python train.py --num_hidden_layers=8 --hidden_size=384 --n_experts=32 --experts_per_token=4 --d_expert=96 --d_shared_expert=384 --hidden_act="tanh_gelu" --moe_layers=[1, 2, 3, 4, 5, 6, 7] --router_score="sigmoid" --normalize_top_k=false --routed_scale=0.5 --balance_loss=0.0136 --balance_bias=false --shared_expert_gate=true --init_std_router=0.00799 --lr_router=0.00144 --vocab_size=8192 --norm="layernorm" --norm_eps=1e-07 --tie_word_embeddings="early" --optimizer="muon_variant" --learning_rate=0.00753 --beta1=0.93 --max_grad_norm=2.0 --batch_tokens=[32768, 65536, 98304] --max_seq_len=1024 --train_tokens=374200000 --max_steps=6441 --dataset="wikipedia_en"
Below are experts of layer 5 (counted from 0) of a mixture-of-experts language model. Rows are named router (the router's row for the expert), up (a neuron's input weights, with its number) and show model dimensions 288-383. Each number is 200 + 30 x the weight over its row's rms, rounded and kept within 0 to 999.
Before each expert's rows: "mostly gets" lists some tokens that are sent to it at least half of the time; "comes after" lists some tokens at least twice as common just before its tokens as in all text. This comes from a sample of Wikipedia text that the model never trained on. Tokens count by the router's weight.

# expert 29
mostly gets: " and", " or", " &", " including", " but", " ;"
comes after: "\n", ")", "s", "\"", "  ", "\n "
router,208,176,164,154,196,201,209,172,163,187,233,207,234,172,167,245,169,226,235,163,168,172,185,213,159,208,159,168,176,231,203,212,226,169,218,158,139,194,228,221,204,211,201,196,203,256,150,209,176,235,213,201,187,195,225,219,213,201,152,182,200,192,185,170,225,151,200,277,167,173,182,182,187,218,187,259,161,203,220,185,160,210,163,188,207,159,148,283,204,208,125,189,174,170,189,200
up0,168,175,138,237,206,216,199,192,206,164,248,174,214,218,139,180,195,163,175,242,191,222,195,173,134,207,213,190,167,191,162,205,217,194,270,174,234,165,199,185,214,211,198,143,174,213,190,261,148,155,244,188,169,231,137,215,225,204,179,199,145,209,222,197,215,236,176,207,169,214,208,185,182,210,193,205,207,230,205,194,137,154,209,250,205,188,175,235,187,179,148,196,174,176,245,190
up1,201,202,166,168,177,155,190,227,169,178,230,171,225,223,159,214,224,215,259,216,242,153,209,211,176,199,224,105,201,178,191,213,203,179,239,249,183,177,209,264,174,244,201,213,278,265,209,218,206,159,178,247,201,210,179,225,159,217,187,174,166,189,150,180,147,189,202,220,217,183,179,204,204,223,211,201,231,161,181,201,178,188,208,223,164,183,143,186,200,188,182,175,166,127,241,219
up2,176,256,161,200,191,163,169,201,214,189,210,198,211,162,185,245,214,229,173,190,177,211,182,213,240,200,211,211,249,243,238,202,227,202,243,167,183,207,187,219,188,193,197,220,216,211,195,182,222,164,177,217,184,189,158,171,200,142,226,208,121,167,221,184,178,219,238,187,208,184,237,260,166,167,178,211,176,226,215,185,199,227,225,141,199,202,226,270,225,193,203,237,200,219,205,223
up3,202,130,193,220,190,205,248,219,210,194,207,199,205,181,233,305,159,207,216,174,189,214,235,155,188,187,193,231,222,212,190,206,194,214,208,151,179,212,202,228,202,205,166,198,155,235,171,173,232,192,174,249,194,246,247,213,197,222,212,219,143,238,188,179,241,178,221,207,260,139,233,194,213,267,172,203,144,198,242,220,141,164,213,188,210,126,198,226,201,190,211,201,152,162,182,159
up4,228,226,142,160,182,210,234,302,162,213,186,201,170,221,159,191,164,218,191,201,201,203,157,188,182,192,195,189,186,216,214,234,217,226,195,150,193,185,159,192,261,211,250,202,180,164,179,207,224,209,188,165,212,190,207,210,238,219,198,190,241,191,233,232,245,227,178,158,175,117,172,195,188,238,250,211,186,216,195,213,228,187,231,221,179,194,201,195,235,230,184,189,192,243,190,171
up5,212,150,179,153,245,188,169,171,223,232,180,207,155,164,211,194,190,146,200,209,166,222,197,176,211,219,194,211,206,220,265,170,196,177,215,168,216,235,217,193,263,198,211,190,187,222,162,193,242,205,154,178,245,178,249,183,213,199,108,193,171,176,236,204,143,259,184,204,246,169,184,180,251,217,279,241,185,170,205,205,219,210,161,145,228,151,167,193,184,195,200,198,175,185,199,193
up6,200,166,185,234,178,208,216,238,199,224,160,224,213,154,255,226,194,207,164,157,201,219,194,180,237,160,218,192,166,191,235,244,212,200,201,147,239,190,166,217,239,198,162,219,185,191,161,202,158,189,194,181,242,164,205,144,205,191,253,194,196,196,170,195,159,188,211,206,230,187,150,228,255,163,206,204,248,208,196,190,176,193,242,225,207,127,218,180,183,176,160,226,195,195,194,226
up7,220,205,269,199,242,224,243,200,148,151,189,202,169,133,218,212,190,253,202,166,145,163,193,267,196,195,212,204,207,184,193,218,216,214,210,237,185,205,220,199,199,163,122,219,212,221,234,172,151,162,192,208,186,188,171,193,209,238,208,193,227,188,220,261,200,163,193,211,174,205,208,195,214,191,210,209,227,163,217,165,191,150,237,205,159,229,256,200,244,208,211,216,193,187,195,176
up8,212,166,200,204,178,196,186,244,141,183,246,207,184,243,185,218,197,143,213,235,223,165,223,225,186,252,205,174,190,172,194,221,193,213,239,195,180,182,180,160,182,198,269,232,209,242,234,241,221,235,207,212,171,222,196,231,199,239,198,186,182,158,198,238,183,221,203,197,165,149,166,220,173,191,202,155,216,229,284,200,177,192,208,239,173,211,132,210,189,182,200,196,197,146,187,202
up9,181,238,206,195,199,175,246,187,221,194,202,233,229,227,176,197,172,194,216,227,180,164,205,234,233,227,184,199,295,173,200,177,207,201,204,234,203,234,141,220,188,152,173,176,190,215,220,192,170,248,160,212,230,236,206,174,215,169,199,169,233,98,181,171,184,173,194,210,201,240,218,203,199,170,217,217,173,244,184,181,204,218,213,177,160,176,208,218,218,218,145,235,182,235,258,219
up10,244,185,186,238,291,202,227,244,165,222,151,247,231,157,142,250,109,194,181,184,218,239,158,156,200,181,213,196,227,194,208,162,179,200,217,224,215,199,242,210,245,176,126,218,175,177,191,201,254,187,179,182,208,223,166,165,170,207,163,177,175,200,160,185,176,225,137,188,196,195,199,157,275,157,195,160,264,186,200,150,205,200,208,198,203,189,170,244,217,198,136,160,173,191,219,203
up11,184,227,222,203,218,157,230,169,225,137,136,210,165,200,207,194,188,194,197,203,200,174,119,237,205,198,168,184,188,179,183,246,214,204,164,215,193,178,164,185,130,209,215,212,176,147,169,197,186,272,183,148,184,198,236,198,216,192,224,201,173,172,232,201,200,201,191,221,220,161,219,197,219,240,173,185,214,270,165,181,180,210,148,183,224,201,196,225,220,232,139,226,208,214,192,244
up12,179,196,179,196,242,190,225,168,214,202,213,280,195,204,180,200,241,223,188,207,205,226,201,212,206,184,139,229,129,207,199,206,217,171,192,179,199,168,211,212,275,173,236,140,234,218,195,266,188,225,245,147,209,200,222,193,157,177,207,202,152,205,162,186,157,151,198,202,217,212,149,258,203,215,200,177,200,180,225,201,211,177,223,186,152,188,231,219,175,215,202,201,175,227,167,167
up13,258,194,189,206,182,156,168,178,154,169,160,184,196,178,182,180,260,182,229,200,211,210,161,209,194,197,210,188,199,182,162,225,197,202,222,171,211,221,209,168,205,195,214,217,191,237,258,181,179,214,187,237,215,177,235,222,183,178,166,200,182,212,211,184,192,182,174,229,180,261,147,167,231,175,215,243,201,172,174,242,187,240,205,210,190,138,205,209,213,202,191,196,201,238,176,188
up14,183,181,270,194,165,235,208,184,259,188,179,229,238,179,140,249,195,243,230,274,203,181,214,169,229,180,179,186,186,161,201,263,161,193,178,149,165,198,198,202,230,221,217,216,232,196,206,212,182,129,233,144,190,218,145,179,180,183,256,171,246,210,222,222,203,218,212,196,223,239,172,175,226,163,220,192,223,224,188,156,241,221,184,165,179,168,197,226,219,229,172,190,201,203,219,219
up15,213,218,244,221,166,180,203,190,202,213,253,208,220,251,182,209,218,182,214,205,199,185,219,171,159,176,219,193,224,173,199,224,173,219,169,134,207,250,251,198,181,175,244,188,289,206,224,201,256,201,168,175,204,226,234,167,145,231,207,199,209,219,178,170,222,153,144,182,177,215,190,192,205,225,212,174,176,167,194,143,189,153,190,212,214,257,195,196,191,152,165,154,216,198,216,239
up16,190,239,210,199,173,129,219,209,240,238,205,177,227,205,208,249,140,239,218,197,227,260,171,177,205,99,174,231,184,161,214,220,155,190,198,181,181,156,186,163,185,202,172,208,174,195,229,151,173,196,186,210,177,217,232,193,197,224,158,198,277,193,190,205,193,143,146,245,214,191,248,163,222,165,216,226,233,211,194,211,233,221,171,164,194,164,237,209,163,207,158,213,207,178,129,250
up17,238,160,249,236,143,223,188,181,229,181,178,206,154,183,257,161,180,282,165,210,241,182,165,178,209,190,212,143,200,190,180,204,207,225,237,166,202,230,248,167,200,227,218,197,188,247,233,229,164,216,156,198,232,235,197,171,184,232,190,207,218,224,198,192,211,163,220,258,175,221,190,191,179,203,180,247,190,216,247,225,255,197,182,221,190,243,183,175,214,165,196,177,202,205,174,213
up18,171,215,189,199,226,238,202,222,219,214,210,193,225,185,110,193,242,142,179,181,219,138,224,207,191,226,185,193,167,174,199,166,193,272,223,139,268,199,282,202,204,224,137,154,155,187,170,198,209,204,207,237,220,217,188,188,214,201,215,237,164,226,239,212,162,199,228,165,195,187,198,233,188,220,162,215,227,245,234,209,117,117,183,224,213,159,171,208,189,167,225,184,214,225,167,229
up19,181,199,193,197,217,164,176,197,194,212,232,239,199,232,220,165,172,215,251,188,202,207,145,189,194,221,214,204,210,254,211,192,217,165,203,142,200,242,164,197,229,210,231,252,187,233,222,205,213,240,228,214,228,181,232,176,187,196,144,224,231,261,209,190,194,206,232,196,183,175,194,219,164,219,197,205,220,231,204,249,220,209,209,242,182,268,242,173,158,179,202,241,173,148,158,221
up20,233,197,233,179,189,208,149,202,216,203,195,222,190,255,192,188,181,162,188,199,211,221,221,190,238,197,221,236,220,279,192,198,171,206,246,156,201,145,186,198,169,181,220,193,203,224,224,184,172,182,212,222,233,196,212,151,158,210,134,181,229,256,217,193,168,176,180,171,217,181,185,179,166,173,237,201,102,157,172,205,193,193,254,209,216,167,190,249,192,178,183,182,219,221,224,202
up21,158,217,177,154,113,260,235,240,198,218,204,229,222,240,159,168,282,224,173,203,180,197,238,217,236,187,201,193,148,217,165,182,214,193,225,142,212,192,185,215,165,201,205,191,213,206,168,208,123,243,199,225,212,195,193,237,195,172,225,196,127,214,219,170,198,171,194,214,204,149,166,231,199,200,213,172,186,207,214,238,188,223,217,239,194,227,148,252,247,179,161,232,172,239,193,166
up22,171,188,165,175,176,184,188,180,206,149,227,228,188,228,151,260,206,251,248,194,215,202,209,188,185,213,230,187,204,212,144,157,166,207,207,186,182,158,200,179,153,237,193,234,258,220,208,179,174,157,211,217,185,208,209,219,208,213,169,206,145,215,215,205,188,189,201,193,205,116,153,234,251,178,174,260,207,143,220,207,140,228,182,192,193,172,180,227,189,197,189,210,200,194,234,229
up23,203,263,189,216,226,221,183,216,151,260,207,236,166,192,276,139,206,203,226,181,198,183,172,131,218,213,189,212,168,167,218,209,187,233,191,167,167,188,190,211,212,185,211,139,173,243,170,201,212,164,193,152,214,228,259,144,220,204,256,178,179,186,234,252,236,255,203,188,150,173,198,185,177,232,214,220,210,240,189,224,177,210,181,186,185,197,250,182,217,170,183,220,161,238,179,228
up24,168,195,171,218,195,185,252,227,202,209,198,189,265,203,193,222,188,135,212,213,196,191,207,192,159,228,245,212,191,184,165,191,229,183,186,219,194,183,226,199,216,191,126,217,163,220,170,138,199,182,170,200,196,210,188,169,251,221,237,219,176,203,173,254,189,180,191,203,208,218,208,169,214,239,230,205,189,207,234,190,161,185,202,194,222,214,210,198,184,218,174,223,173,162,195,203
up25,185,227,199,232,224,125,142,207,233,207,156,221,229,189,209,228,172,248,208,206,203,220,186,212,241,202,274,248,190,229,200,211,179,152,245,176,201,171,226,199,179,200,124,134,171,219,250,173,114,160,148,180,173,191,144,179,199,231,203,235,189,184,219,217,193,247,199,180,184,200,210,189,201,178,204,239,139,209,247,205,205,188,209,237,179,194,234,234,199,206,198,224,218,190,213,191
up26,174,121,180,169,174,207,186,217,187,215,263,193,231,175,204,207,198,230,201,198,169,186,221,179,208,201,213,176,163,179,220,214,211,211,190,213,201,201,206,207,258,208,213,190,229,240,228,205,180,218,205,197,162,195,175,169,224,207,146,180,147,153,172,172,190,146,197,227,221,172,200,137,220,191,195,167,210,234,170,197,218,209,246,243,222,190,217,218,203,227,179,184,155,193,192,259
up27,165,270,210,159,220,224,192,198,127,190,222,163,226,206,167,217,202,211,176,157,197,167,233,178,214,211,152,233,165,154,141,204,248,198,204,163,179,230,236,195,216,223,193,199,245,184,220,200,232,236,151,214,214,205,159,212,193,212,179,232,217,218,174,165,181,196,241,191,178,202,167,203,194,207,221,216,196,226,191,182,148,218,206,243,203,182,224,215,262,152,204,191,260,243,213,188
up28,226,239,225,204,191,167,251,268,244,166,195,181,202,207,214,214,209,191,209,274,227,106,157,217,162,226,213,263,192,260,146,194,212,209,224,161,207,213,177,190,226,208,239,180,206,195,231,200,222,237,205,179,204,186,207,184,193,233,232,217,185,200,184,218,217,194,182,218,189,208,180,197,206,179,191,151,171,261,206,210,181,207,206,180,224,200,201,236,208,213,207,212,186,178,188,183
up29,247,192,187,150,258,151,176,200,221,241,197,172,170,191,199,146,214,160,231,202,183,197,230,201,165,201,190,223,149,165,199,213,193,168,184,208,217,231,196,179,245,179,211,157,184,211,180,188,183,162,218,202,231,198,180,214,193,185,193,168,247,206,173,192,211,122,221,199,227,212,238,220,194,221,213,173,206,181,260,205,179,162,175,191,179,155,134,154,195,212,239,178,171,198,186,185
up30,225,231,207,252,250,215,183,212,256,219,216,229,227,175,201,229,143,172,221,209,171,200,200,210,239,179,225,138,254,219,228,234,227,212,182,184,180,161,204,246,207,207,255,202,170,166,212,147,182,252,195,160,179,191,205,156,202,192,190,208,195,223,205,186,199,143,140,192,177,182,192,225,174,189,232,193,161,120,184,156,225,177,198,230,235,203,251,241,189,172,176,210,216,215,161,116
up31,165,176,213,228,245,198,211,212,205,194,222,226,149,191,228,138,153,182,189,177,228,218,203,253,170,165,237,214,248,168,278,213,184,232,234,169,181,177,182,189,209,174,195,223,154,145,165,139,197,204,213,171,208,200,191,156,220,202,146,223,189,207,169,229,172,193,148,183,230,178,211,212,178,205,237,232,171,197,211,184,217,146,182,216,232,233,165,168,218,221,196,189,205,118,167,210
up32,231,257,200,199,148,173,194,192,234,235,206,260,228,213,233,261,188,241,190,208,175,209,217,126,182,206,166,209,216,217,201,223,199,246,204,220,233,221,139,194,210,244,184,195,174,220,195,175,180,186,187,161,167,233,144,197,205,190,212,185,206,186,165,229,191,229,188,227,230,236,176,202,240,189,208,165,206,195,227,164,186,213,214,165,185,175,286,191,219,168,203,201,161,224,187,238
up33,212,165,187,173,180,212,161,224,201,213,184,149,133,236,160,174,195,199,225,240,226,228,183,187,215,213,289,116,191,198,203,233,168,218,267,165,185,180,207,168,161,195,153,202,240,205,217,238,245,182,193,162,199,195,226,192,202,228,180,148,186,198,189,167,178,265,205,155,249,175,223,193,199,249,254,169,221,205,191,182,223,203,222,256,230,255,177,187,241,162,169,213,169,178,214,234
up34,190,215,216,217,218,210,272,188,189,215,232,188,173,218,154,205,206,238,181,230,192,200,150,213,198,218,173,213,225,178,216,162,199,241,185,193,205,227,188,211,198,205,156,171,202,165,208,215,181,228,178,245,169,221,195,184,255,214,226,209,206,185,192,203,176,251,197,230,211,165,212,178,216,212,240,256,198,263,119,246,155,159,223,225,222,234,165,222,231,203,177,231,231,156,204,183
up35,170,222,214,177,235,209,192,207,215,200,166,218,162,194,175,190,158,192,174,206,202,179,171,202,259,208,181,220,201,224,215,231,189,210,168,156,231,175,242,210,197,196,179,172,147,227,171,247,221,214,210,235,166,215,168,205,236,247,140,207,158,255,211,161,158,124,179,227,205,177,182,198,212,225,204,188,152,196,132,178,178,146,216,210,169,201,193,219,229,202,191,183,223,219,189,220
up36,211,163,207,182,187,224,167,187,207,177,211,185,176,189,177,242,201,248,258,200,191,158,180,200,176,221,230,181,223,220,169,197,199,224,242,173,150,293,223,235,187,238,171,233,197,206,203,197,171,210,205,190,198,219,196,222,241,153,138,176,180,168,170,196,192,222,189,182,203,227,178,224,186,243,174,146,182,248,256,206,164,184,168,215,210,199,185,218,191,204,186,222,149,184,173,220
up37,236,210,156,211,240,220,220,216,242,195,203,219,180,161,143,285,183,192,178,187,202,202,257,256,211,170,185,222,163,206,208,166,216,205,244,194,191,206,233,172,127,151,208,213,223,234,188,215,188,162,196,197,204,175,181,213,176,240,205,215,206,165,193,163,222,217,242,229,167,191,210,192,244,229,197,167,186,187,165,190,201,167,202,185,175,195,191,203,137,196,178,186,226,180,213,184
up38,224,191,178,222,190,155,201,199,196,234,196,225,223,148,172,222,228,197,206,208,193,149,214,207,216,205,274,111,189,170,207,220,212,201,195,158,197,143,177,203,202,153,176,233,159,215,170,189,210,217,163,225,166,225,201,212,266,216,188,140,208,187,161,185,148,232,205,212,258,174,177,194,163,212,185,189,211,208,150,184,200,245,134,198,183,217,201,220,210,195,199,206,171,196,223,209
up39,189,238,196,216,240,217,148,225,180,161,203,185,214,188,167,180,121,197,233,155,194,212,210,147,140,187,181,173,167,246,238,152,194,221,200,246,186,229,207,225,195,221,208,158,223,198,193,222,202,207,153,207,227,200,205,153,170,253,150,202,218,187,158,227,224,207,202,202,148,209,199,206,164,222,195,179,215,154,272,220,163,212,215,208,198,162,216,209,226,219,187,205,199,171,240,193
up40,197,180,227,210,211,190,224,212,154,190,206,165,208,188,199,210,185,217,169,221,200,198,172,249,211,187,217,209,225,191,234,228,206,180,261,237,206,184,264,178,208,189,175,216,176,197,146,183,201,206,193,149,233,176,229,177,156,214,171,187,128,224,172,232,171,233,190,185,219,225,185,179,208,156,220,181,165,195,182,187,208,255,239,159,184,159,169,226,258,200,171,220,235,175,141,253
up41,225,191,176,177,178,248,226,185,219,141,176,190,174,173,223,192,184,228,222,171,216,204,204,176,250,227,219,205,171,215,210,265,184,258,201,174,188,186,184,179,210,209,177,222,194,189,144,221,185,182,180,252,150,201,178,194,231,238,249,205,164,209,196,166,173,199,149,223,193,252,212,136,193,215,186,195,209,166,201,174,182,178,185,227,185,219,181,194,172,167,236,228,177,247,230,226
up42,218,175,182,185,243,216,259,186,191,149,176,160,179,188,143,155,184,196,235,202,251,247,185,193,205,214,206,217,197,168,219,180,161,151,192,203,202,240,138,106,197,202,213,216,197,247,207,201,211,173,187,251,174,244,208,170,221,243,195,192,204,208,155,207,180,253,169,170,203,196,277,171,222,195,175,246,193,209,191,191,211,231,189,192,203,219,168,207,224,210,220,162,258,199,204,219
up43,211,202,133,173,189,170,189,220,217,212,190,167,227,183,223,250,191,208,196,245,242,172,230,249,221,202,181,161,245,184,206,199,184,236,238,259,217,214,221,154,168,199,197,178,193,198,220,240,195,192,172,221,197,211,172,204,172,196,167,224,228,190,179,227,207,202,218,184,224,189,219,201,187,211,162,223,152,179,190,176,209,191,211,187,230,205,225,189,252,120,218,180,212,174,228,205
up44,217,201,230,265,239,180,198,236,208,223,232,177,203,177,191,153,167,221,202,139,158,205,216,203,188,188,206,183,234,204,174,189,192,195,279,156,194,208,210,160,241,218,214,206,209,270,212,197,184,228,209,208,172,202,182,180,209,196,230,189,214,219,235,183,135,236,231,207,180,177,224,230,136,163,215,193,198,183,172,111,194,151,190,203,239,198,206,180,200,265,219,239,232,186,233,201
up45,168,232,205,190,215,218,196,189,218,201,151,200,167,200,181,135,219,162,208,211,205,232,190,185,196,224,213,168,209,194,204,212,138,241,257,120,184,168,266,203,193,180,181,217,152,216,209,143,186,230,220,181,202,181,153,172,217,201,190,179,135,154,227,234,228,225,231,222,216,206,194,146,218,185,280,157,182,185,215,249,213,272,226,190,204,232,213,211,161,213,229,232,178,123,174,228
up46,219,181,162,203,220,239,214,187,158,147,184,221,205,174,170,210,194,203,159,164,198,261,174,210,220,201,197,264,206,218,149,209,170,209,180,292,213,212,208,154,168,225,194,170,145,195,187,239,193,160,201,150,200,209,214,182,242,206,226,224,235,183,200,176,237,229,165,189,204,182,219,153,217,167,178,210,175,245,199,162,196,186,188,203,179,259,172,178,180,201,183,232,227,200,176,208
up47,175,224,221,216,184,235,187,202,201,208,155,211,223,221,190,222,236,191,174,154,209,202,154,258,248,172,179,250,216,221,216,217,203,226,222,247,168,213,158,251,207,203,187,174,150,191,161,198,159,246,226,111,195,184,216,162,175,208,240,202,174,139,238,212,196,207,180,211,171,239,142,182,227,171,211,233,161,163,179,233,199,157,202,209,221,148,256,196,212,161,206,162,200,208,193,245
up48,207,196,226,177,220,226,165,193,200,226,238,194,153,197,169,184,164,132,230,221,199,179,174,217,211,135,200,267,252,214,219,182,173,240,184,263,218,211,255,196,171,232,163,197,217,212,187,183,235,200,184,191,186,204,227,198,211,219,193,160,233,179,246,197,158,194,206,226,245,224,144,207,161,180,239,204,135,219,171,221,228,160,217,195,177,177,204,179,223,158,182,203,203,136,185,183
up49,196,177,217,186,272,182,166,206,157,177,258,169,191,173,226,249,189,198,179,199,205,260,250,188,145,227,196,179,213,253,187,197,187,239,294,160,166,212,247,190,230,198,202,153,237,228,188,186,224,187,236,202,179,221,252,172,147,209,215,204,190,259,213,243,219,189,213,237,218,184,203,205,200,237,197,221,223,211,138,187,196,176,263,212,188,217,178,145,205,184,245,192,204,235,189,209
up50,167,158,184,225,151,168,141,268,175,220,212,211,200,186,243,190,172,190,221,172,178,149,220,137,224,182,172,200,192,161,201,264,112,245,187,171,183,211,188,225,184,168,180,177,163,178,189,165,213,192,209,197,145,202,227,215,227,221,197,194,226,223,192,214,232,178,207,233,221,197,210,181,167,207,195,269,248,221,161,244,189,205,195,189,207,157,229,229,202,207,182,182,172,216,206,197
up51,195,193,172,152,191,189,204,223,267,213,217,213,197,202,233,163,201,197,182,234,196,206,223,183,193,203,238,191,222,199,215,249,213,227,167,176,222,214,226,196,154,208,285,228,215,208,228,236,177,214,187,196,202,167,178,185,259,216,234,184,204,159,194,203,222,166,162,224,178,173,214,229,219,225,180,213,180,181,215,181,164,185,130,257,210,212,188,152,194,197,182,189,229,136,206,180
up52,207,205,155,181,240,219,188,205,186,156,226,233,194,243,147,183,170,230,230,205,225,150,130,202,210,227,165,220,208,202,249,237,219,184,237,154,183,195,167,228,160,210,173,191,172,207,224,160,209,154,176,179,203,223,238,167,260,125,188,184,176,200,233,186,172,160,205,227,200,164,184,205,190,202,220,225,223,241,180,199,183,248,219,226,187,212,207,191,195,185,145,231,206,185,210,184
up53,176,240,126,180,184,186,178,210,183,203,201,207,219,204,208,215,228,171,177,165,252,170,190,201,197,180,181,229,204,229,232,273,225,175,244,209,233,196,213,242,161,200,175,189,210,199,172,199,172,176,168,169,180,213,211,166,202,213,200,152,207,167,200,215,165,171,206,197,152,225,200,225,242,233,229,156,181,219,227,196,175,190,188,210,168,211,208,232,208,137,152,190,199,188,212,178
up54,151,190,194,217,182,186,169,205,184,178,236,187,261,217,157,239,190,201,226,195,235,202,161,156,200,203,181,207,210,231,203,176,166,210,173,168,186,182,274,180,234,279,184,267,186,225,192,184,205,160,160,180,177,202,207,174,184,177,208,184,197,217,194,230,170,191,207,162,220,221,207,213,261,201,184,206,250,201,204,235,160,237,174,167,197,172,178,218,215,233,155,210,233,185,184,224
up55,221,208,193,218,203,153,205,185,187,166,167,186,174,199,208,144,192,151,192,207,174,210,203,218,200,288,220,165,248,239,242,199,245,238,186,222,245,196,239,153,215,247,182,245,191,227,195,224,190,237,164,226,194,209,176,191,180,119,217,174,193,161,187,208,199,244,205,220,212,210,196,189,230,214,243,180,169,161,212,233,224,216,223,194,199,208,178,215,162,258,209,181,199,194,166,218
up56,171,201,203,221,264,182,239,201,233,223,220,234,240,200,176,194,162,201,180,182,171,161,227,185,180,227,193,160,177,191,200,244,176,227,196,201,194,139,234,213,214,210,182,246,221,206,254,275,201,186,185,190,207,217,193,200,194,221,194,247,200,194,184,213,167,203,167,248,221,162,193,119,174,196,153,153,224,219,161,188,180,172,152,226,209,160,171,232,183,204,171,203,206,189,241,211
up57,203,172,118,312,139,234,191,239,171,214,252,240,197,165,175,167,210,202,192,185,174,204,222,192,209,197,223,167,214,202,180,186,234,193,229,176,184,218,185,188,216,200,214,202,193,218,207,196,170,235,202,197,186,201,170,158,199,179,181,215,200,164,166,181,186,151,183,216,197,200,183,200,201,208,197,239,248,229,226,206,173,200,218,207,200,225,179,202,179,230,169,188,181,196,177,167
up58,203,217,177,157,171,198,207,235,215,268,221,207,216,230,100,211,176,168,153,216,241,190,194,222,202,214,221,167,222,225,207,214,202,201,226,172,196,235,226,162,186,191,191,254,196,213,150,209,198,214,190,175,161,222,211,248,166,183,171,163,196,246,177,214,206,147,175,204,208,241,199,217,169,228,185,182,202,223,234,213,224,134,256,242,248,236,193,240,213,206,204,231,213,225,218,224
up59,192,184,174,252,228,193,198,238,216,184,227,198,190,184,161,206,186,199,188,241,158,180,209,197,225,229,171,236,201,177,168,201,194,183,177,173,217,205,192,184,187,153,202,162,232,210,184,195,131,229,127,192,248,210,253,207,178,227,277,179,214,175,190,256,173,153,209,193,241,168,229,204,193,147,200,209,223,231,158,175,206,187,206,149,190,211,171,277,189,150,219,191,210,173,146,142
up60,227,226,169,208,198,235,181,206,202,179,204,194,217,209,207,241,228,192,171,198,200,217,237,205,154,232,189,190,172,158,140,170,243,180,277,199,155,187,214,231,169,233,152,187,187,243,180,265,250,177,176,169,153,186,186,224,186,194,202,195,136,200,164,218,234,204,192,202,188,217,190,206,247,169,174,227,207,251,216,197,166,185,156,193,229,218,249,169,211,177,159,203,205,143,215,193
up61,233,192,165,229,233,120,149,268,173,223,137,196,175,179,201,173,199,203,199,190,198,203,207,206,242,214,164,191,232,222,237,203,207,193,256,187,207,176,222,197,213,234,166,218,208,221,191,200,257,180,156,170,197,206,186,178,203,170,192,176,213,160,199,194,117,229,160,193,180,239,207,192,223,218,209,166,228,216,179,202,197,200,217,155,190,152,154,181,170,183,162,192,213,184,176,223
up62,162,196,192,225,232,251,104,188,157,161,225,241,202,185,141,200,247,174,221,224,166,192,240,244,165,225,150,245,190,211,219,154,211,218,241,177,132,166,186,238,244,208,165,201,206,203,178,245,213,166,138,201,248,231,141,177,170,181,203,217,177,187,256,193,194,198,218,184,244,204,227,193,218,196,215,210,249,213,212,228,224,195,198,170,202,237,215,203,193,184,142,173,180,193,210,211
up63,160,214,170,207,267,225,187,225,265,168,207,174,196,204,172,215,145,218,233,161,196,150,228,189,207,128,204,210,215,220,195,202,140,265,190,148,238,239,209,247,226,216,163,154,237,191,142,214,210,175,190,155,200,203,202,212,261,244,182,217,168,178,237,181,161,252,225,235,185,202,175,230,133,225,199,165,208,221,179,189,193,183,243,254,214,200,178,188,182,151,178,221,161,100,201,233
up64,210,201,182,211,235,166,231,240,196,185,167,231,196,146,198,256,221,91,207,151,202,222,220,197,233,170,193,177,208,186,238,213,193,159,230,132,190,191,184,186,168,191,201,204,218,233,202,209,177,181,189,162,148,237,218,190,222,244,236,182,162,227,193,172,209,133,231,202,219,206,208,228,191,206,184,190,185,223,234,140,196,135,190,243,180,167,188,202,186,196,142,180,209,153,181,182
up65,218,190,267,174,196,183,231,224,241,187,174,187,203,175,189,220,241,199,163,199,258,231,186,203,199,244,235,177,185,235,240,201,126,212,228,168,174,184,195,183,212,191,282,237,130,176,140,143,168,170,183,126,181,197,206,193,170,171,194,198,197,226,214,182,184,150,158,216,197,200,203,169,235,176,192,174,182,198,249,205,196,150,179,245,183,218,164,222,206,228,158,183,171,191,169,216
up66,243,204,225,214,221,192,184,203,178,219,164,172,218,188,186,220,169,250,226,183,226,191,192,177,219,199,191,200,162,254,272,188,194,174,204,175,127,179,181,219,199,198,151,173,180,171,202,195,160,175,206,188,196,236,214,214,224,111,181,230,202,181,184,197,197,147,192,255,223,173,178,183,161,191,202,211,178,210,205,255,197,198,201,169,226,176,195,195,255,173,159,161,185,178,237,199
up67,153,165,193,226,236,204,246,266,235,228,153,198,193,190,216,205,161,225,196,191,200,174,243,214,217,226,167,180,193,181,207,226,190,243,238,177,186,201,185,162,214,143,147,213,215,156,220,218,216,267,165,184,215,231,184,196,177,185,204,208,201,221,167,184,172,140,184,245,206,207,256,231,210,221,178,224,247,195,194,206,198,192,233,226,183,207,176,199,186,205,204,226,168,218,189,157
up68,179,180,211,213,183,197,247,211,192,211,173,186,210,188,194,204,167,121,216,208,214,189,177,144,127,206,192,211,207,186,177,182,192,204,181,177,158,191,234,197,243,220,177,214,215,251,184,199,197,223,199,154,236,207,228,208,218,210,207,194,239,205,208,224,167,221,187,235,179,202,231,175,168,209,219,202,195,215,264,209,261,142,184,208,220,187,187,173,156,218,153,180,199,187,254,205
up69,176,223,205,182,226,234,212,178,183,226,194,174,220,203,185,214,229,226,216,213,196,208,165,206,178,238,224,180,157,134,164,205,216,194,204,165,185,210,235,198,192,257,212,214,154,255,173,234,174,189,207,215,157,179,223,193,233,201,203,230,204,210,184,166,223,250,272,165,245,217,237,252,164,180,145,179,179,255,196,172,188,194,177,209,222,175,168,211,208,185,178,218,210,176,198,166
up70,195,192,203,173,180,193,240,199,195,205,136,199,218,166,185,219,154,204,221,194,236,162,183,189,200,187,230,176,155,198,208,185,154,185,231,200,210,174,192,198,268,191,243,194,199,204,188,190,265,191,207,199,205,262,280,224,197,185,124,151,163,224,151,181,237,212,155,241,214,163,173,179,200,199,222,158,171,189,196,232,189,224,260,256,197,169,199,158,189,187,192,137,223,197,257,211